python train.py --n_layer=8 --d_model=256 --n_experts=128 --experts_per_token=6 --d_expert=64 --d_shared_expert=128 --activation="swiglu" --moe_layers=[0, 1, 2, 3, 4, 5, 6, 7] --router_score="sigmoid" --normalize_top_k=true --routed_scale=2.45 --balance_loss=0.00655 --balance_bias=false --init_std_router=0.00708 --lr_router=0.000962 --vocab_size=16384 --norm="rmsnorm" --norm_eps=1e-06 --tie_embeddings=false --optimizer="soap_variant" --lr=0.00537 --beta1=0.95 --beta2=0.98 --batch_tokens=65536 --seq_len=512 --train_tokens=290100000 --steps=4427 --dataset="wikipedia_en"
Below are experts of layer 5 (counted from 0) of a mixture-of-experts language model. Rows are named router (the router's row for the expert) and show model dimensions 64-127. Each number is 500 + 40 x the weight over its row's rms, rounded and kept within 0 to 999. Numbers have three digits each.
Before each expert's rows: a language model's description of what the expert responds to. This comes from a sample of Wikipedia text that the model never trained on.

# expert 61
What it handles: Item-ending token before dashes. Last token of a list or table entry just before a dash, pipe or semicolon, such as pull, lift, closing quotes, Cyrillic letters.
router:536561511592522488550482499491521457452505469498473492539435469457595490457455482537480500525502487496547459572506466408488478556550460517489506528512545529495476515488538468492465539462444549

# expert 31
What it handles: Articles and determiners. Determiners before noun phrases, mostly the, also a, an, this, its and our, as in the deanery, a bar.
router:545523520448515491535546511417566447480482488469485526516459470476540537481494472506511504578460445526503507488502536477430465502484476432462443528493596487544504481485559474450534474456471547

# expert 57
What it handles: Prepositions. Prepositions, mostly in, of, on, at, near, across, within, after verbs or nouns like located, known, part, held.
router:545480555491493589526571562540546411495491454507559509499429457434548568486505531503537487563461471541540484507470541462481511515512505480500524439481527525484432458478559519495465525459522560

# expert 4
What it handles: Word-initial consonant pieces. First lowercase consonant piece of a word split into parts, usually after the or a, e.g. m-ills, k-inetic, p-ending.
router:490528466546495490507532443503513486458487508490513508508468457496558487531506487492536451495522524514580428510540511425466429518473475468432512536487530565544456444549536525522453547417541433

# expert 30
What it handles: Verbs and clause continuations. Past-tense verbs, pronouns and commas continuing a narrative clause, especially together with, died, returned, arrived, and ranges like to, –.
router:546431493509505543524546539542507438480515483555529434535434476461556485511496504522508448560454500526479511501539522443485507555530448500492504482455561503490489498494563516522476522450513484

# expert 19
What it handles: Field and column labels. Header words in infoboxes, tables and stat columns, such as Coordinates, Genus, Length, Source, JPL, FT%, Batting average.
router:535510553585514604536492510508495461464525497466545510491448474446489577487467466570487448509497445492505488537528476516458424486500461549488515439469537526554470486473549520491493533483476492

# expert 48
What it handles: Clause-linking conjunctions. Commas, periods, and, and subordinators joining clauses in biographical prose, such as while, although, despite, when, including, such as.
router:588458518514475505499567517523501415473492487525537521459500532470532514526482501568541507608452447551486512503419484447474505496512452541498510449499552502496478466512539427547534467452563512

# expert 25
What it handles: Prepositions. Prepositions linking phrases, especially in, of and on before dates, places or objects, such as in 2009, On June 13, based on.
router:541494537503517598538532519557547435470483435559554499503444494429541570499512470501541474563469496521525510503473535437470523550462478498508496470486505529471432476445545515542450504436509550

# expert 1
What it handles: Foreign name endings. Final pieces of non-English place and proper names before a comma or "is", such as Upazila, Öndörkhaan, Lebuhraya, Minjān.
router:534557513530509485590527574439532517515522475517539464558466486435547476453493558515530455521510506552541478538485524500458496622521422515434519467520571508559503515520584529518489545479460521

# expert 35
What it handles: Capitalized or prefix pieces. Word-initial pieces like Co, Pro, con, sub, non, post in list items, infobox labels and compound words: Coaching, co-president, Vice Mayor.
router:541472561532475517560505504534504448542518469563524525477459501500558431491523459493497413488552493578450540565560471460506541530484438481460509498541483570514476474491502485460534550472436565

# expert 16
What it handles: Date and score numbers. Year pieces 20 and 19, day numbers and match scores in dates and results lists, plus line-starting headings like List, Plot, See.
router:556523469578544514537488567533522498473524529571509503605507512479508467455478522560506503594483490525515496574537536453458521543537509464474563508443578532459450479513514497471402460476440491

# expert 33
What it handles: Years and number words. Century digits 19, 20, 18 starting years, number words two, three, eight, many, few, and "the" before them.
router:576476541486544556552507490505532396470471477533548482545427441417516528497503488546503510565467487531520520524485505439470469564512480484480500476446551535501459482478531511492466475441460503

# expert 11
What it handles: Place and date lead-ins. The preposition in, sentence-initial In/On/Some, and first pieces of place names, years and dates, as in lives in, Tel Aviv, 10 Jan.
router:570513563492507608539524486521532442468445437535545509510410457430561537460497497535512485563460493529516505515477522450460498545498468507456475468485558509470445465492525492459437465473490521

# expert 44
What it handles: Exotic name openings. Capitalized first pieces of non-English place and personal names, such as Kir, Muk, Ar, Kh, El.
router:541531530504519551518531505452550522478474455560531456559441515438553529484455479542561439493459488550498505585516458491484498465463469460471507526499488553492502527557473485458465609489495543

# expert 17
What it handles: Numbers in tables. Spaces, digits, percent signs, dashes and plus/minus signs inside numeric tables of election results, sports scores and statistics, like 3.91%, 7–5.
router:578538494498517529553508517538492456422480440566518459500452422396495552477504469518518516528468502492486439520476466510484516569462452545494475461438522463448521524485489474480460512475493471

# expert 60
What it handles: Word prefixes and hyphens. Word-initial prefixes and joining hyphens or dashes inside compounds and ranges, such as re, dis, un, pro, student-athlete, 1988-1989.
router:559432539487472480562505494516464518527477462551568511564395418524517483497493431607475461493485521508519451507491513436492470487501471564510465488464533533533507456499553495536496460476541536

# expert 39
What it handles: Sports results vocabulary. Athletics, swimming and sports-table tokens such as medal, freestyle, metres, qualifying, men's, plus pipes and links in results tables.
router:513512527517555558532481512499505443514496481541523476523455466499515524479486459554519489542521439517465507504548528418447496521490494467420476484474516448512484480501549429514483444497527527

# expert 5
What it handles: Lowercase word-start prefixes. First pieces of split lowercase words, often prefixes like un, re, dis, inter, under (unexpectedly, resisted, counter-attack); also table row breaks.
router:544396520541551535539488532515559481524494452565496517513434459494478560488567469485522403496483456567470481536520487446531446497534477453501541498476477518521490458465552508528534562458516469

# expert 3
What it handles: Numeric separators and units. Punctuation between or after digits in scores, times, tables and measurements, such as 2:59, 27–13, 3,264, 1.91, °.
router:540475541632562550540464547491506483563460482546498509530431496439504457499505449551484514504503475511565487485500473494465512495480495434484472444469526545525465508507529484528530466498573467

# expert 27
What it handles: Odd word-internal fragments. Inner or end pieces of foreign names, hyphenated compounds and stems like cept, vent, duct, e.g. Nissei, Foel, Gaelic-derived.
router:463474491541523557528498494538501466413442510591479417504528508422520539456563465543533430574535518519516561554437489462526481514506499421498511455488494557516520493574537471481472506486439574

# expert 45
What it handles: Short function-like pieces. Short words and initial pieces after articles or prepositions, such as off, up, back, all, mid, long, f, l, T.
router:549432524523572545501588478502464479508416496541542445542494487484523526508535522529499443568478497502547515536504465461493473536463439505477525495402523548495425504493533458512471526419567479

# expert 54
What it handles: Sports competition terms. Nouns for competitions, rounds and awards in sports and entertainment results, such as Cup, Championship, season, final, medal, round.
router:542455502521543523522509508535499416520490483504561464517421522455518554479515568601460535586490531558556483480588493387487479502536466483457547490503528502515482497457594482477458516471465548

# expert 46
What it handles: Empty table cells. Blank spaces and pipe separators in filmography, discography and awards tables, plus note words like short, episodes, Nominated.
router:541483572536564571571529542476518427486517526530559464521394496429521560475538475538504408557480506536508524516510454477463487617497479513442514447491534508479472468467508485477473484418499482

# expert 56
What it handles: Definite article, determiners. The word the and possessive determiners its, their, his, mostly after prepositions such as of, in, at.
router:543503493425511548526527515418595405473430477461474453513481434470504544545481527535521539538495468532502492500506512464455473516502437405435488526483574486529516487451542503493518475491500536

# expert 38
What it handles: Mid-word name fragments. Short lowercase pieces in the middle of foreign names and rare words, such as i, ig, enberg, ar.
router:595453547544537469569481538528505479460530518585526487454501523490540493439489580517492468559446546554566496516565499473478487531482500499516538530519521482475507496467485502540534510515487435

# expert 32
What it handles: Digits in numeric data. Number tokens inside scores, durations, dates, elevations and statistics, such as 5:36, 6–4, December 30.
router:542525502522501490481492502482454419499484478505527507553489470440524492462530555539490460558503499520503452484447486469424482582459474528475494451449522553511446530507540526585465573462495489

# expert 49
What it handles: Line and section breaks. Newlines ending table rows, sentences, headings and lead-ins to lists, such as row-ending pipes, ===, and a colon plus newline.
router:531466564538530572537492494512517499485480483606537531512458483510530570519445465516454470498509503470539464500538469470472539514526500476500523473531533573491507496492521414553508562478467530

# expert 24
What it handles: Coordinates and list markers. Digits, degree and minute symbols in geographic coordinates, plus line-initial dashes and bullets in infobox lists, such as 43.481667°N.
router:568478505526560557571519549554489481533490471549520445473393409467440443525455490524521471486508514543524493457459499442472377513466436496511432508436514501527497503536543465538532494512513512

# expert 41
What it handles: Titles of creative works. Words and word pieces inside song, album, film and award titles, often quoted: Best, You, Love, Beautiful, Star Wars: The Force Awakens.
router:504455448540569527546592566493522460427525480443590530561469498457523505520495502542520391526441445486568495566480511497431520548490387512438477471528542467544462508493561499504453499498520539

# expert 22
What it handles: Quantifiers and relatives. Function words opening a clause or noun phrase, such as which, that, most, each, none, two, of, usually after a comma.
router:553510489539511523512554532531501403493486452470468490518492440465505489481488523604492516604526512521485543483474496540470404491465465492507506430501476560464521521510550477446409477444447525

# expert 58
What it handles: Number endings and units. Percent signs, trailing digits and zeros, and unit words after numbers, such as %, million, km, kg, mm, hp.
router:520528482554493488541550476485495512490485497525561499534451436469511497437587513510486503561581543453563464502454473464465507578495480456522530543469486555552466467510546426504462537421505489

# expert 51
What it handles: Capitalized name beginnings. Opening syllables of personal names, surnames and place names, such as Ber, Mont, Jac, Cern in Cernavodă, Par in Parfitt.
router:518471503521581501535531482534506490457534476558467460592454508404595524541463494532502480531471475536499439569509460458502456480479460476472476554464533475533464501524465459467442532458485548

# expert 20
What it handles: Temporal conjunctions and prepositions. Clause-linking words like after, before, during, until, when, by, for, often following a comma and opening a clause.
router:588445474521496565477489540551523400486460425533461437527504438479546492544528512546504530589532512507508478547493512481495508535511478465506457526462492505418415537535540536501466486446591574

# expert 0
What it handles: Sports career stats. Prepositions, verbs and table pipes in footballer biographies and career tables, such as plays for, represented, Apps / Gls columns.
router:555527504521535548518467548511537398529556478517507482519451458408522521470493542496505467611474463483541434519439492446495540478536492505421531493536570548502476487474572495510499484455548545

# expert 7
What it handles: List-separating commas. Commas and similar separators between items in lists of names, credits or instruments, such as bass, piano, drums or Hugo, Locus.
router:532423451551503480522564499519531502533511522579514528511458482418553489494523528559451546540481457539565545471546457447448545552500488460455516380506514483547542534469494472505548481453560428

# expert 40
What it handles: Infobox field labels. Labels at line start in infobox and list entries before a colon, such as Genus, Phylum, Coordinates, Died, Website, Damsire.
router:487504510558462557478546500534536475540459531486484481491541530490526522469448545485536557567478490507508478494496476453484437460466514496509469489544524566558498502496480533490512512442509486

# expert 8
What it handles: Indefinite articles, capital A. The article a or an, plus a single capital A, E or O starting words, acronyms or list labels, such as AIDS.
router:548494500477537527487514469455444472523581497479513579553448439497542526556438457496478463577464435536485477507477519558461472520529492511492491498515557535446468487488492496452453543462520528

# expert 43
What it handles: Place-name first words. First word of multiword geographic or institutional names, such as United States, New York, US Navy, North, National.
router:570514459506571473482531558453582426479513463501560516545470404441506568554503518547528519518529494513553432596518527449494493532550431477498504523409495483538409502473484487488431530504468549

# expert 36
What it handles: Given names in lists. Common first names and name pieces in credits, rosters and results tables, such as John, Robert, William, Mi-ya, Evgen-y.
router:501536500493526508549519577437558433493518512534528448503545473483505566479533510523543470506468418521478451593486550438483445461498460543464536438530518478510454480500531468527467522503512508

# expert 15
What it handles: Mid-word stems, common words. Word-initial or inner stems of ordinary English words, followed by suffixes like -ed, -ation, e.g. expl, gen, inviolable, disagreements.
router:477438499601496474573507515601495482477491506546537497459507474486500575495517510519483437523542462512505485575512508477454480524473489459520518528472528496499434492523490491512555576483537499

# expert 9
What it handles: Space before numbers. Bare space tokens before dates, scores and figures, often after table pipes or "on", plus currency and math symbols like £, $, ^.
router:567450539508562544580557465543468475443443524543491482537475430406499496481470479536490496506502510479523501517508488500495446568546484493508565491464537469488460453519527453487528509498536489

# expert 52
What it handles: Year starts after space. The century piece 19 or 20 of a year after in, on, or a table pipe, and the blank space before numbers.
router:509455491521526557593492482531523447486479520545497532544507510384504498495508514494535473525492482501500542470495485492495462559520489503533500469487520524455359441469533486528542541459493462

# expert 29
What it handles: Location prepositions. Prepositions after location or naming verbs in geographic and biographical text, such as located at, near, adjacent to, born in, renamed.
router:522510558528484596529539540494558461520511472521576492463527475497523573516545479474568514561505444578550518500530495490458516482509455431467532469493555520464487447536535523519491536443566583

# expert 21
What it handles: L/R-initial name pieces. Word pieces starting with l, L, r, R or cl, pl, sl in proper names and words, e.g. Linlithgow, Westlake, platinum, shortlisted.
router:614489528532537490560457473454448515467503476563489579482530480457515568491520591530470478603532508541528476488454504456475514495476473497394497457485547462399470450496547508537434463423541474

# expert 55
What it handles: Year century digits. Leading century digits of years, mostly 19 and 20, plus 18, in dates and year ranges such as 2004, 1957, 2012.
router:518527462512540551548446519479511414518454468501503545506479514374559468471513515468504452597529464569503521482517479505484480561498498560477444480470531513474429490450514444535464504459470451